{
  "n_layer": 11,
  "d_model": 128,
  "n_experts": 32,
  "experts_per_token": 1,
  "d_expert": 128,
  "d_shared_expert": 0,
  "activation": "swiglu",
  "moe_layers": [1, 2, 3, 4, 5, 6, 7, 8, 9, 10],
  "router_score": "sigmoid",
  "normalize_top_k": false,
  "routed_scale": 2.0,
  "balance_loss": 0.00259,
  "balance_bias": false,
  "scale_expert_input": true,
  "init_std_router": 0.0223,
  "lr_router": 0.000785,
  "n_head": 4,
  "n_kv_head": 1,
  "head_dim": 32,
  "vocab_size": 8192,
  "norm": "rmsnorm",
  "norm_place": "pre",
  "norm_eps": 1e-05,
  "positions": "learned+rope",
  "rope_base": 22300.0,
  "rope_fraction": 0.5,
  "qk_norm": false,
  "attn_scale": 0.177,
  "tie_embeddings": false,
  "parallel_block": false,
  "extras": ["capped logits"],
  "init": "trunc",
  "init_std_qkv": 0.0474,
  "init_std_o": 0.0588,
  "init_std_up": 0.0678,
  "init_std_down": 0.0678,
  "optimizer": "adam_hyperball",
  "lr": 0.00389,
  "beta1": 0.9,
  "weight_decay": 0.0,
  "lr_head": 0.0113,
  "grad_clip": 2.0,
  "warmup_steps": 211,
  "schedule": "wsd",
  "decay_fraction": 1.0,
  "decay_shape": "linear",
  "final_lr_fraction": 0.0,
  "batch_tokens": 65536,
  "seq_len": 512,
  "doc_mask": true,
  "train_tokens": 684600000,
  "steps": 10447,
  "dataset": "wikipedia_en"
}
Below are experts of layer 7 (counted from 0) of a mixture-of-experts language model. Rows are named gate (a neuron's input weights, with its number), up (a neuron's input weights, with its number), down (a neuron's output weights, with its number) and show model dimensions 0-127. Each number is 500 + 25 x the weight over its row's rms, rounded and kept within 0 to 999. Numbers have three digits each.
Before each expert's rows: "comes before" lists some tokens at least twice as common just after its tokens as in all text. This comes from a sample of Wikipedia text that the model never trained on. Tokens count by the router's weight.

# expert 16
comes before: " |", "0", "1", ".", "6", "5"
gate1:529483471522444513476458465554523560491545492462532479534506518492535492553485469470531477521549494477513517492456495487535522535484546480483481483525486515489474480497500470502492470504507519495478512506505520524545488527485517493488520491471514482515525456501477514532505534514503479483491479481498553490483497488477525502511499511499511539506519517435457513517498457489533522488511
up1:474475489511488491493483519517510496468523455518508514471553525495515542512537446474489500517503459500511492527493526493458487509463479514505488492520491504494508502460441503478514490511522461490469510519510472558499490508508501524495479521495482476487478486510494488518529480520424506511487533511461513550505504432454491520529487509464455490520540499458481483527476494500495553510461
down1:505491459464499506464505524500557500521512514526479554512510558508503463529524455513515532514486507466491544467488479486496442549514492503489494474493494491496494492496470501460531510491470468467514493482450517446492480441502483504482492502467473504543509494520443512509475495525487533530524479519477491484506463508458510511483538494465487508515527544519494497483520494515533536494519
gate2:492486496501490528505464504487539510497479490521523506493492560472483455467544491498505491557482531465529499502535539516536485484493528462487461470503522477500496537502520466501547509500467498507484507520514504533530501515484503476499525501541507526478490446479453521479499551522461531517516494489449472508569517476517495539468499458510533527496532488501483475532503495503500522488470
up2:521470506450470520531529476515526500470542486478508498494506464511483498463536518473522514475437504513528503508470462466511506503479453529545500476510489561497462466504499464506519478505499532488497486535496513506500515546500539494497514499512462466514529505540509496458480475520528536515479504512519500524554528548520476471508478493504473522472467512517494464501508479515532550529509
down2:505496462517452483499507468456490489497478446503489471483485472528472484488496497486476565517503487475472563497493498503474516509526487492504474476518481487553478472443484488529476455463472529466516495513527493482509526507487552507463504479486472473557515527486531504519467524490483498495492470467467529497525532509482492532488493476532514548466513471509503522484503501447492495516509
gate3:481532459520501525510491495532463506535463481540538502484487500496501485505511488482474551515502480503476489508495513465477462510506571474532459540478461473526540468523445467482487506519478533484466521472482502508505519518487496525498471534462483465521500555508484511524507494520504463507468486521521520516530479483476539515496468546490529508529515485471516514494502476491517478440488
up3:491503485486506481525512478522525469523482479502494492528521498501485434511497533562489557530516527523510496548491545506486506535525538471518499526490510497480496534510501515490484469479482483480507508491475549577506519523488490523504511562481469500485458506469459533549510484490485464541527461498497462499513478472481481495503495494481528500546512510519527515471497523521481541512493
down3:419464536508512484497469515485487526522496472510507526519491488513512495490468512471460511490495480501520458505524506469496494516479520539500538488506498493492470498512493536531484545547502470511489530488501502509489515533483451488538477507528463505480454480545486513473508536495479545470509499525484478498533494510543437480527523485516554502497474547538511493459526479483510476477470

# expert 15
comes before: " |", "\n", ")", " was", "°", "N"
gate1:470496444472494486489495489487494460504486481444527481479520536440518542501492520496501490478510511554537500525439477506494469456505482511480504491499508479492504521485496464500536552513506533543533470500453529536526504478497509475512502467443516476484532476470505542507514518525505521483502510467498517497499536455472516540483525504495481501479530490478488533504507524491519517482452
up1:500520468506496514482462506507485479511464461489543512464464528511515518553513518471510492448510534519545521481516516515516505522454496540517516485453492559512502485516528517493500489505510510561547494512475499533505506500508461509534527449507487484528522483523499482539551503521505488510462473520538489529478504475499491541477494489463492472491495524487514509563526498543504524520491
down1:478489494538520538552486500491499513482431475497525535487466482505483518518496500498505478508447483480486494500503466473502504476509511449491461504538454504513467551537519546495472495516501462507521476500510481513483489450488500492473503486493488503520500459501505532554472508493511473487509481557549522487514482521496456572505532469516500521494497500455488517472499525474482496493538
gate2:480524502491510515526428484463454503495505494525520501522500501480482502490478477516528493519467512535480510505505469480478550511514483487465494499555489491529501529479485526539463489518456525483442492475522470528498550458511482513508501508458513492459510494476485498507537507464494530466475503494485487542485482508522449466499471471493492516469498443469533561502508498477486505509527
up2:468490523524529502516464497507463499509494499466535508525530483542496485489510507500499488537474527540492502456519494485513511499479484485489498514488518508475469541494475515525459496481443503486504468475490488532532474472506523542496511496490511462508462502496479488522540506494519480535467545550482546495474500459499561480469477487432460537500545519508505513469551510534479501494495
down2:484507494481504465525525465488498528485499482549491427513478511510472483521504480489467443495494497483516462486457486546528523491511493533483473546511529496502506490504489495485505476495492450487504525558447501486542489501458476527513493522548485497515548512489497507476459499493528509497482482540521499504485511553515518521523491525508491569501514499517540495457511465545488504494499
gate3:500525497535560541520478495475486516488495494514522500528482501508540536556517526516491486545452536508481467518495510529510532471501499478510517499494518557496526478495475506502513471528525482512443529481454500521492535504522541487497473505510511540497546519448496510514503508486500475475467494521461494482456482432488490501526549453508493480468531521497515535489486489516502512514486
up3:543514509485483503491515499504478503516525542520491467542513508535473461501493488519524490492485486480463530427479524536502486483555503494503492476468494562476506479499502522515501546500485488489521502434482529496500505473528491486512500483497505507519478488448429492526479507489459498549491539513485511479476443496469510500529491513505527502500509473530515481474463503531436515507497
down3:474516483508451504456532475497494548506494484454472488516488519490473501464524434505479492471508481475509532488492486494481525510484496482516503489530524470537450505477518543487487540510522505465523509490531476515482498511464477503491520467460454445498530510550513524470504492535485525507479517441502477520508498509455501518462467501547491497497522505487497464527467498523522518504549

# expert 13
comes before: " |", " of", " were", "%", " are", " ("
gate0:493512479511528538483419474519503513518512501467478510507534508517466534507499500500498500504495541515468499525506459482536491528529481529534523481556517503456474544474489484476489479458483504522552495495504503506460489499496512472468506486496458477480493528537480551519531534507518483473495511498503475502549542483466480495520487465538546539532542512531489492521523511500505517514516
up0:505485529501491477464491528496510497518468481502488474484533495502521513494538482541508486498546498499461474514536493485463480517527493506479526478466488463523486486463483523488477472485537515469491467515547533463498492540491495522431503471519493511539531499499505522475544465494451489544498507547538538456552500529489500492475516454476477490499530494534511481525526524467505502530499
down0:473532533495528498481519490498463464524491516514500489468518519533531456514536454486509461537502479509510508509501501511535453510513493516474474502533563475517529488491523493460461560474488475494480527510500466470524501486533518488490492476491553495484504472487502483537543511506491491500461515551497527524457503523480478455484495475472464479554470518508470481505521508503512508491460
gate1:534478559514503502485506522515489491506512497460510460504481508484485518484455493527482472492487500463499525484501509515557466535505514481543505485452515483488520512533543538533563478484512494483499539541541495505483497485516521496523483469467459466524514522499474525490495471499533511490499499533523490446518525500510461494500490507507470529517461459468508539489496520536520549516451
up1:511485454484493482478524506487461492500536511492484499497494480497476515498534533464452479519503492520478525498479512481504526507530483463513566510494474502498458494501494483487485467533493518471473505503498495513499526524485569472534507467472525477485529506507507508496537526431479552469522529476539481473560499548490468487512494477542517479544476522487488538491518527523527488478514
down1:515512500473504505506498534496480485485493520498511476519508497507461500498532497475550501481505454517468511578494490535551502513471516506456476493507531514507484559446447480492468469523503534516507509486589520469496483495533535518493502533475521490506531502489478505489526441515513510498486509494473451513497526523503547495515493506539478492519553501485483513531493506477488518493505
gate2:520505483474478494483472479444515491496523508451470420539501495485509482554512492482524495446502517501498514517493466493468508497465556485491530530549517527510477446495494451512508470506491488467501478466473556496495484528489492494515503524506479483496541528494469475504506487502501519507533513491484520517484516521507533497481433482510528500548531489511533456497523518518502491516478
up2:541479517487494484484495511524519468541511521459480514469509513506489500494539489449518523514480552494495519499509475524484487482522480560532499509488498532496521449496538530465465484495486526493510481514535479471495496478501499474491548525492473470498485487439506469551467488513556525491449556522507445490481522523514493486518552524477499484494509516539483503504496525517468517506500
down2:516519504507493513519500494506527472501532526488464475500486508467503543494523505505524518518550504488469502538517485548494493484521499517454539471430518532472506483530485560511467504464542515535514507463503536537525487481507509517476534504515467503513539505504452482464523504519521455513476493507495507498466536504477531524488468538468490552444486466488509535482497509490490519486514

# expert 29
comes before: "9", "0", "1", "8", "2", "7"
gate0:491491486525473470525473457516555476474499502494530513493473526505467492485503492544516508501515512507473516520481533467502535507542526521534447466514507473481506477484507509470532518473544528524501492474501470494486482537521526516517528509535503518524465525462501505450485495520552515439491488482475499531501499472485511505505503521454471536456488504483540511437507501506551515486524
up0:496499539498504487482535527498481515470537468545476526538482478542524510503521478511521503481500506512509553468482443458499517515510449426512483490498526495534508466531511508534479466493483523458491484489516535530487524509489556464496510548507540466501497502487498518484515499483507468534517504484464522486493449504520464529522514505536488472475487541508483511493539496506531528501511
down0:537493566503502503493483495521484511552521513528523506511495528524534467469476498500523466504480508476522496494498534520506509557544507490505480507493490546473528453488479527477490525526561470459498474514519534515465497493459442505506526514481479501515500546537473477531454465511483504509501494456480481494501504517460527494531473488512469508542496486514495503528456484484491476508534
gate1:528483499492495509500474503500469491529463500493494532569510492518504501514499500529516478454519506498490503488472487515532481493521505493447500457498504498529570533528503493512537556484445543509473490480474465513489503441513482513498516522494517503478492526510506491532468537454506474525478499521492534534495526505527546508481482522468490499458471510526526547501482473523510476521443
up1:540498495521504516527491465497486505464514532436475495470500546540506515495503497474525489479502502528506497502482496482476517491491495523520456516488498528459496490495492505511497516452506478471524508522533517494550533536522529444504530485512542451539482475507521535498530484477519514498525462468546490494514503512468511494530518571502532515468478518481474482446499537498496464473538
down1:518513479519501551537476529531487472489513500498505500501538461523538510505482527479494519494496486506504496516456473514488492492485503520486452468498494476527487519488488519517570507518497494535475554491505502477467480485476504478525480508513534477513490561468517484477480472538490498501510510510515522510452479508479532484489488554515498530490556450439504505544462465504497452531522
gate2:531444462483511534501494520480477495496518504451513496470507515486508495562508427484480475535506508483549530520482507513462504535483519507509524507526504513565492513469514503479519500544563487503532483514532504530515465462524477545465498531506498511520506505531472481494460533520526448501528497479490484483512532524498516483477526486501525507508502510514539487472497490456495507481531
up2:474508494507501508507487517489532517505495497470510458507516501477485508471462513477567535545517514452539476499521497528504519462541497520507508459525475499496508484515490484500511486507477483464468464465494520457535486518486470518480467464492506480511449523496535553497525463540484514507456502476515521506455504462527480490497501504428543459496515470501501511450475485488511505523521
down2:514497516504517497516522469531481489490491556518519467458458500516477504518569503513511512508516533448483532452523503501473509514497458484546500473517483458495533530511547508485551504491496510483477519454492477442488539468484529508523493477510503515528514473507520520477491461498485464500498527501522530513478512483517515456489512545485480462527493522473501480477455488518516514514552

# expert 9
comes before: " ", " the", " April", " January", " August", " July"
gate0:523513587540512519517503472486542468515517492544487466590497486488480510525501471471478443509513527480476477473514483521507530498509492484519505523506511509509503462525473504472466518479513499474508484490544499488495501487479490510491529490510520503495503496489473505477519499473521537453522480527500494563511491467513540488511492538515488538466529535558515506509473530523476491492478
up0:475453488474545527447479467521532499525517510524475529493498515471490524488519523482508452519509473515507514474494479510493502506496517491510482488535563500525483524506505509480445518447492491473483490458464438478509484470513475516482477520510520548469489514470466466515490492478481471487554510526524500461477504494468521499444501499500530511530526501463467514473498528489492459488514
down0:508517522498537474482514486506518515504536451471520447510491514449508482481524493502524466493515592470514474467497474478530515502490489511511493538531500493528521517457440483498498477496482525517496523494506490455510487520489558490514489531505515486464495448528514492529457489502499520502503443503508475473507476481517499467517547509520505495518527488493528525498491505511444508496449
gate1:464519519471552506493509516450479520499481472517520521472496509461496482459473499519510513513517482529520507492500510483452548513485494501534546513525495506460489511492541495522479464503534456504529471505462523508508478516484515482516470481515511464462497489445505471544495505560531443499493505477485483539535516491508518520460545511464547501506510489507496538489474514469488539487518
up1:463531476463468493468492468480518510495459500507537542517496491494483536472501530501479511509492521452493538534543501486462501479510525523513496458529512477484479509448481521503459526473533470510522522517466484505490501527539530483491480478531543511521496478488443495498481528587499466473512485456510530523493476528507489520508534512492505492491539485541492493520492544488497492484507
down1:542518522475459470503515495496534466498493454446525513481467507509490478494452456527497504520486474530474512492486474500476514462521495502519481493472490504481443551484531494512517497482460488479486491548499531484491493487543563524502521495523526459499509524479506533517472532511509511532489457511499521496504472495510498485476512538541543544488470533538526501455543508508491495475494
gate2:544515467482501488437482492522532493493467472543504472531503478499516488498474519480518542503480503512476578512493494535508533506511519520484474464495476471495466445541468474512541528466506543479499558443476471458470503479495514534515535473461497512529486491468504468510503470520487496521503492485474467470524492542473478504486487494516494497521505508489495477494476517519505476502486
up2:500434517441483490526519516492474480498535523493538507481508502537461497491515492522474553472498477486472493505529527480495490538469472526520500496501514485521536494449503462482507491524526498500533507493495536507505491518492495483503513485557500541491471513525510515489472530476438486475467504546511472510491514481477541510527444508508520514449498504537462460547502507504459475504513
down2:496478464505467487486507488489445497502505458491490515466505457549527457547497487535482468486547459512503489482476528529472478487487481520535542455496469499465524496472514524508516470487505519477469504489517502520534512499539565562483479488476497518484541481501508522512489464496508505526443445518497525504531533478518480522517488495465524523502508473520496492517462508497471499500507

# expert 30
comes before: "-", ":", "|", "=", "\n", "=="
gate2:485515492496476520469524524478475530478491483517505503520502512494517513565477484512499490524506509547469503457458530529467477453463496499491451524523433476514490486509476510502533469499490505491465554463508518477515463537532500519525522488492469496545523546519478407511500513543500487516516481525500493529517502519512501510493509467520501496520498477488536516505489474466529508518506
up2:526481502471530521477471521498460524478516541510488508475506508548460511528534476533502536490471494520509474520477469465528473533522518485511494476520508469468534459506510530499485444543523511470506504503507539483480533455497536510485466502550524569501515537522513465487483483478506518522496510523519498489520535489492458475498531510493527503458484498532498525480499541473531532515482
down2:502481503478518495501539504520456571500527486501488515517493507476517512468488518516511471464429455533523505487500512505507476509496528512482482484476509450507529525492468476482493508489472471486500560485515518500539533484534514567510508507510537503483521479507479481531463519519484543504465468484535505523474470478489530474538490481515486493540504522471530459456497487496483536521469
gate3:552538528464465472536531492492445496514543481508476494521516499508550484498502459469504537495512488502490512500504478507470490520503478545558492523443514504475508486461449500459485481511503485509486524494480540480499491478507533478550500519485480503480530522485501509532484498485501445521529515489500497518483540539521461523456509507511497491510475497517531481522517498482473545511438
up3:500479486499553514524534506556492530477495515501498520486495497474490507506489543520484521463502473502483511480462541516508496490493485451471496486505502476473531508496464485490499456489530474510484494449525490515509528508489531509479472446491505481503543484499507503507468549510520504523487431515532503549547498513473478489533521474535499489517528419499455503543505497506475476469496
down3:501495490500476482502539476602465475506524506475507490507512517506502488531535487504482532503508532440515489469484489509507504487523554503503485546495445502533496480507516488547505482490481483472514520510508492428514513460514503506496503509487544527521478511531518484506445544517476455479494489480491458482536488465505482498495499537493467496523518520500494489515533500527528498535537
gate4:514511477443488534517542500474479483522496508504471493452503526505493478489522477505518504486546500490491509510477486516465491502495491436507533513524515529493555476474508453505462521495448514480493478545515494500505506470548546541508521518494496564495509466522537520475568515515479515523476478510513517523523503503488525469515509553514508503521497481478452514459511511518501489485535
up4:486526490470521536498476509496541496475452504530500505511475523544497494502489494477537498503491465477456452503546495549486461470496490505510445497500497465499495527497466489542556472525487510490454520557541522521463531489502511494481467492519522482492453502525487474464489477450532556523520501551477516506484489503489501500501517490461509535496509524482464510492535499485491506498514
down4:466489465475535479495523496507498466525491468487528479497503556505499501547515515509491500508551507489500509470492483484479482513461496491483519548451489521504513451443490454469493511481529457535493519475502474490483494521462485484493444458450505522476531536473529546494504516466487493508485515489526446463505500526535509438497481522488511479495523518478486481484491510514519463506510

# expert 31
comes before: " ", " and", " A", " The", " which", " who"
gate1:513496501513496498530469517467469503494472497508481484493453514555504509492515471477499527517466532518466528519511533473477459476553512514485508487503468512506525514520473493446484474509502505466486504485516539525440521459566523494460498538499522520554477486509445504491477528529507503446523523515487503456526466495528490500494529497474502482508499536492473502522522479494513554503499
up1:492465489564513518504488496491502502499469505542515493520515504501415503454492479493472490437502492524486504519523498541509477489454516504474491527518475449515514496506498481509562467494506516485493461514485500462494504535487466529509496525483513533474539527510524497433471501493499505478492472506445545501492509540524504482507497488514507503494541484540558517515478472480487494492507
down1:503474479519486508545509496540538469499530537491446510504482507548490499463499505523507500484519508499518470546482504520537519493500525536513488513514525476481485516533446513539521478459452527447511468469485543482497463512459489523528487479492507492472482532525527465496498437523509457454489496493469503485502536530472537472518473503479485523496514485522514501516527514512463475483503
gate2:472517542541477537519515475484491510464501459506531495515501512515551534509492487461477477529520507508519544528521455537494544506497515460480494491502507517479483475447504499512533517446449487447504557495514514533497496519505471502541500492525490456531512534481487557487529506506500534501483492511555527512520481490466503490500460545485519497494457504477480478497507494497482491501486
up2:501502492514462504510508511503469476485507508491486550482456446512504516524458532520485493470498475510491482524500480450504499525531516476501482463499529507482521470500491530516528526500433472523497483466548505561529484476503481468504519511518508483506499496535500525568472459529504526547460558507514485506474519488498479460544478497511504488479449514514499524513521529527506501532510
down2:485523514471536483498503499478527522527461494527496534506455472550546518511485500507499466538453518544482464507461477499513538469538512487502498524512509555476471512453485458519542491516519506510526490515503480496503489501532528528523539508517522521536509505471506479510492510537492489472523470525506533524456536478450468513541507484487528518477504519510478479467485504509499437503521
gate3:519537485451551500470487527504509521488524514494469519510514508540526489514570479500471484513505484521519487532483510490548472498543536505539535485539505511505500512451489522520504468505517451480485501513472557517516557483510510497475472482465510520530481520488499506510466482535510533515486519485472489511499510528474522531501495444513470506500499497490460462535520516480509494559470
up3:519494503493509497475450478506518482494512494524535523484500539443496494486499449471488486509501517553503524469526488523496541512533509526484577507502461476476504524491508500513514498498532534516499514494525479482509501498482515522518507467483495449478524514505503493511471527448524460521526515478492490468521484524479478538498550501533567473510502527484513550519531450460526525489495
down3:511465519456472499501497539479498503512502503470505531477503469517509499473485497477473541522544462505487503514456524507520537476526468474463508480525489475490509491477493479465488511498466477483505489512529492491498451474526485512523529572477538515543505506455521480515502476492503534524501498501494521532542496549465475514473480488513470462505566487485500457524513458540501469493465

# expert 4
comes before: " the", " a", " to", " in", " by", " his"
gate1:537494502496524495496496477460546495541497516512499526524515499504527558457486480474483469453474483524491525452536450519514435466517478474482507515517484519487476496449482508533485528466449497558492491486523499497503501494526516479468468532554514533492521518461512557512491473523486496486514515485460493503503490474511471489472504529501500505480484486508514459490501522477499493458481
up1:503493461487484523502521524510444493471512499521462487455495485493508518535483481499512535484476481501489511451500537488553461511508489501486487461526468473537495502504522541505539525508463478453469513520484519534515541531508564499483500468484529515520480506516497459468539482499492513469487463496527521522512532494470483531519483480559515498517466537532505513511545482479519533490521
down1:509493480515472522524492480524486467466492459505529484517445498463513512501483517462474460485467499514484487491520481490493523525483545518509496497525483491489490519492504422490544485486489509561528471525463526551492487451463485490478494468462498523503518498486461535509530517503527533535479475483484495503559479509520496488481479520486472507493501506496530477523557498466524554497502
gate2:520489522472546542503513495514511481528523497540500493499465518525511490513479489487488487458480521531538489496505533496489529449503471474453492457561436485514497426440477486464485487506521462462521490477530471503492491488511504493477497486520475498497513500498524494518492509485504494515528497439469530491474574501550480476489499493499504487531497486507497488471457508503514509485481
up2:524514516486516532477483517480524465508506499532508517454486487481475496511483535522468478458500552540502511570499528486524525488506474539491542511541500468498476480507483491505509485551532432490514518513503449504509513504454511492493484495534552465508485499468459505513506505466473521499489518499491474508452549525479540504522510489480560481493527498515485527496493490519484473512530
down2:498485517528475490498509519503483518509540392498514481510524499494503543468494477536479514490455523538445494523526488475474463523540446503509491536515492500529466551484493478518436542505500485505490519500490489506489543500502502483486505482499494511482485526507502506519490514485497547532476532532521490503490506537528465497510510508459521479525491491515444512487487515500461540516499
gate3:498511536512491539514506519492505543443495473476485465492476494472517500482511480515530534536540484486455449524554507503499462516507527514494485527478505514507503515497511489468500531534464529471481501520527485529525491515515457494477525482505492531509542503479530509522488495469478547518507530559527517498485543487500525489499535500505551513566498508487519488472564472482493520487530
up3:535510518508521499498554482489524501474506527456533499502468490480480512523536491508490513517533453510524486499475510514518510503491518507510477536485496521513500497433493497534500509469476448497466518491468473481506509485482560510493540464528491496491504479521499472460497437540454520487514515445527511500479538550495488524538478478568531487489485504528510514524537521518519508488492
down3:459532523473485484555448504488501495476505496495536495517471496483492485481512473528481477524496504499517477483512497537497503539479480519506486525448488482489531521520498461509481484482457511502481532500535535490497502476490525510491500537531483507551535466539490487497488455453490505523520533508522452489545525440515506451482521529513514487470484494502511504568505491513529527470449

# expert 14
comes before: "s", " |", "==", ":", "===", " of"
gate0:519552486488557511513495508512492555479477491527460478474473502516508547436512518476489494474514513462467493520458480506488499495517519510486515509492541477503472504464545491481509468495483500538511535477468517509516485486549514554480526484498505500526500487494471517510527528529528544505523509518480509498535444540481465489488471506497483520552504492505462511494471526486473535502550
up0:492540539477473519480468518461483446437447501519455519512474498493482472483468493538500513522496503522486509513498568529485508509514509470525487521472497529526454492492499485490477504503487462469479527484467494472479497526518521436489478501459529499540491524529493486524490458523489502531433506510491504499483481434478512522496472501476501502514492503488519508513505497518452491480490
down0:473537466515530515482485524524517515513521491499472501541477481518494464485471476496495478477481473519481512494490504480534473468560487500497528488546559528507530466507520463524487476480538490506460525527480501531517494503503515475501506515506487407488514548492497486496511522497469529478513486509464512501511463503532487548523577469485498506531508492489522477507468530532475495509511
gate1:466502529510545472482526497525474474511513481491501508457517510484527512518487507488522492483506510547508519544488533479471534459496497527496480547519473506476462509471486497487500516528476471480504521498547514515529511514498501533491516499546494523465520501521520513487476458521484500443503547480515540504535490444456499467548509476486485475511577531492506523502490513533508500475548
up1:470489475483486490514515514532506530492457493506494534538486475529483521517492507482472517490587506544549486515495557494502502469513484500566476473505531467530477459498488488509550479507505508486494480519512421480481472514503509488521446508516531494509518482496481455478488477497491504525481506493532471486507523519488511488496511495467495503501490490486462486495493540506563486552502
down1:501491480485488522505426484482519532486531471535525486442518505493515543519544481507467516473475509485462480511494500475537510486527517498486481502525529558479533527508495518503518495528534528513464461490466477522476515531494467503491489506522461529457534507526543472506464501493525511468462502468495498495540476472493523519508513504573498516451514493497509534484478532493482497489492
gate2:469531529500488516507483487530498506520495526497475507478513518541482562486510451496505515475522506472517536469466541511522526475488486522516450475481488510496491502492486426494512541494518473518506476490515514522467501494517539527509498513442475495510523498448520475498447475508535485516469468514479469517520489466466495496500519513480504526464509476487455502484565534507478484467462
up2:496508469491502454471491468474492507449488459522482531559499523449517481480504515499478521510539514536475452497500491530521484478493521532522496462497486507509562516534521475472488486528483507460504529483480511498482499528443477465528503476511528489497510527561489488515521509478497500517509515504531502533495480514500476479456499544528475526506519501528556534495458500467532523517499
down2:520480517550492540528499507506479502507513524532491526478517518478524466454476481503481475522492503528518472506490499523474486509489534474515502529472483502482504517512489476491480440494542528484446498556464582477538483471458486480460487478514484521502529522496511523478524473552525473540508506470507520476498522535471490485495506517481520499469516470514528498476500511467533532543508

# expert 10
comes before: "s", " to", " of", " was", " with", " is"
gate1:484448507524484495466518503483483473519501498532480519473556495520458483487500461499553492462474466467496497524477492504481493486502497497515496530515504487540499478495493481496520532479531511526461525473529488480458462530510507506548449498487475534521508472445535464486506495498497452533518547535538519497481480522454498530526483540512521477485500519521530449487504524505465513495509
up1:490515481506502492549537479495490510518483507494487499518486511527493490461517504480500533458476474518463527461466497449547471479527478520541523457487554521510508492523530477522484514483517439532481501503487488504502497531505533521544510520496487491513490465511511485492478486507482542503491533483490478568493507473444537524524457489508505502524529490452431502502513534494510511496529
down1:523504489496503501485507545453509443463544459502507511496507541483550505467501501511543506483525499547481510518469477506556496506530479509492524526478480511482502529522542497457511511506498472527543489478482500516504460485459490505503501494506499526525523499496432532517487531483543586535503513498508498502517461496484516480506520521488483489477524512469526490511498472442490522512519
gate2:553469462500486541445481480486506502551510485487531481529471480493508542508511479492470483533507508518543503519526492515515526489530508485541523489461455442518498500500475523472480494501525516556521491504445510442496496466540544489501495515534527519495498481484496484480544503462521469509517490542473480496480519478479487515491489455503493522530465533515486515543517492485481501475497
up2:510489516511459489458496482467500465507478528487505488494529498499492549490516513476554466496503504489470519510545495465514492482510504497504497528491490468531456509457519490507510525451457452511466514465455463510496472462547489513489517495517470480514521461461466508514542505447527461503491500520520508496465500507483521504522455531485482506546543495480484518488512501551508533538480
down2:549480480509509526496515514497468487515494415491479454491432527507451463499465473505485505487506516533476524469516470534454510501505488500472535496499505516498519504493504479496474514531512513485478510519521508513486465529483505511517533498556521504477451463506522487484523483510513491498459509501452517514513514489484492544525505520496536560480489519506518465470543508503456547520487
gate3:487519509527554471476505526547517484478519509499523506502477487491487525482503490487501464501515542508488524490492503515534480488508496496459507476552485470523542506512439532464508518528524489474518480473514507500505467485449499524554545518449503468497488524509517505466521519487499458525525466493515460504490434539496508492501477519512460513466550521508498454488494503455483514524527
up3:530492488455446520557512470470488498455495521533479477524495485520518495482480503484468526468474496504468493434492491468531478513520518498482475514527548533459476514484501486503521465527460484522535536490476489535487526489505508480459506508480521471503514465496487468476472493517471541515464503517555525531518486521500493488444508487480532459516523484517519527521491530510515471485518
down3:488474502493518484501469480482468500523461542486449502473540490536492514483487456523482504517495496523509494475494522496562533538518517528504481454446529516454485515479528528497479474456452508512480477496464529534488533499501523512458506538512453468506456521501495497534527487529507462480514485515494518508505514478486479471494481505499553492533491517512493473492526506561488472483530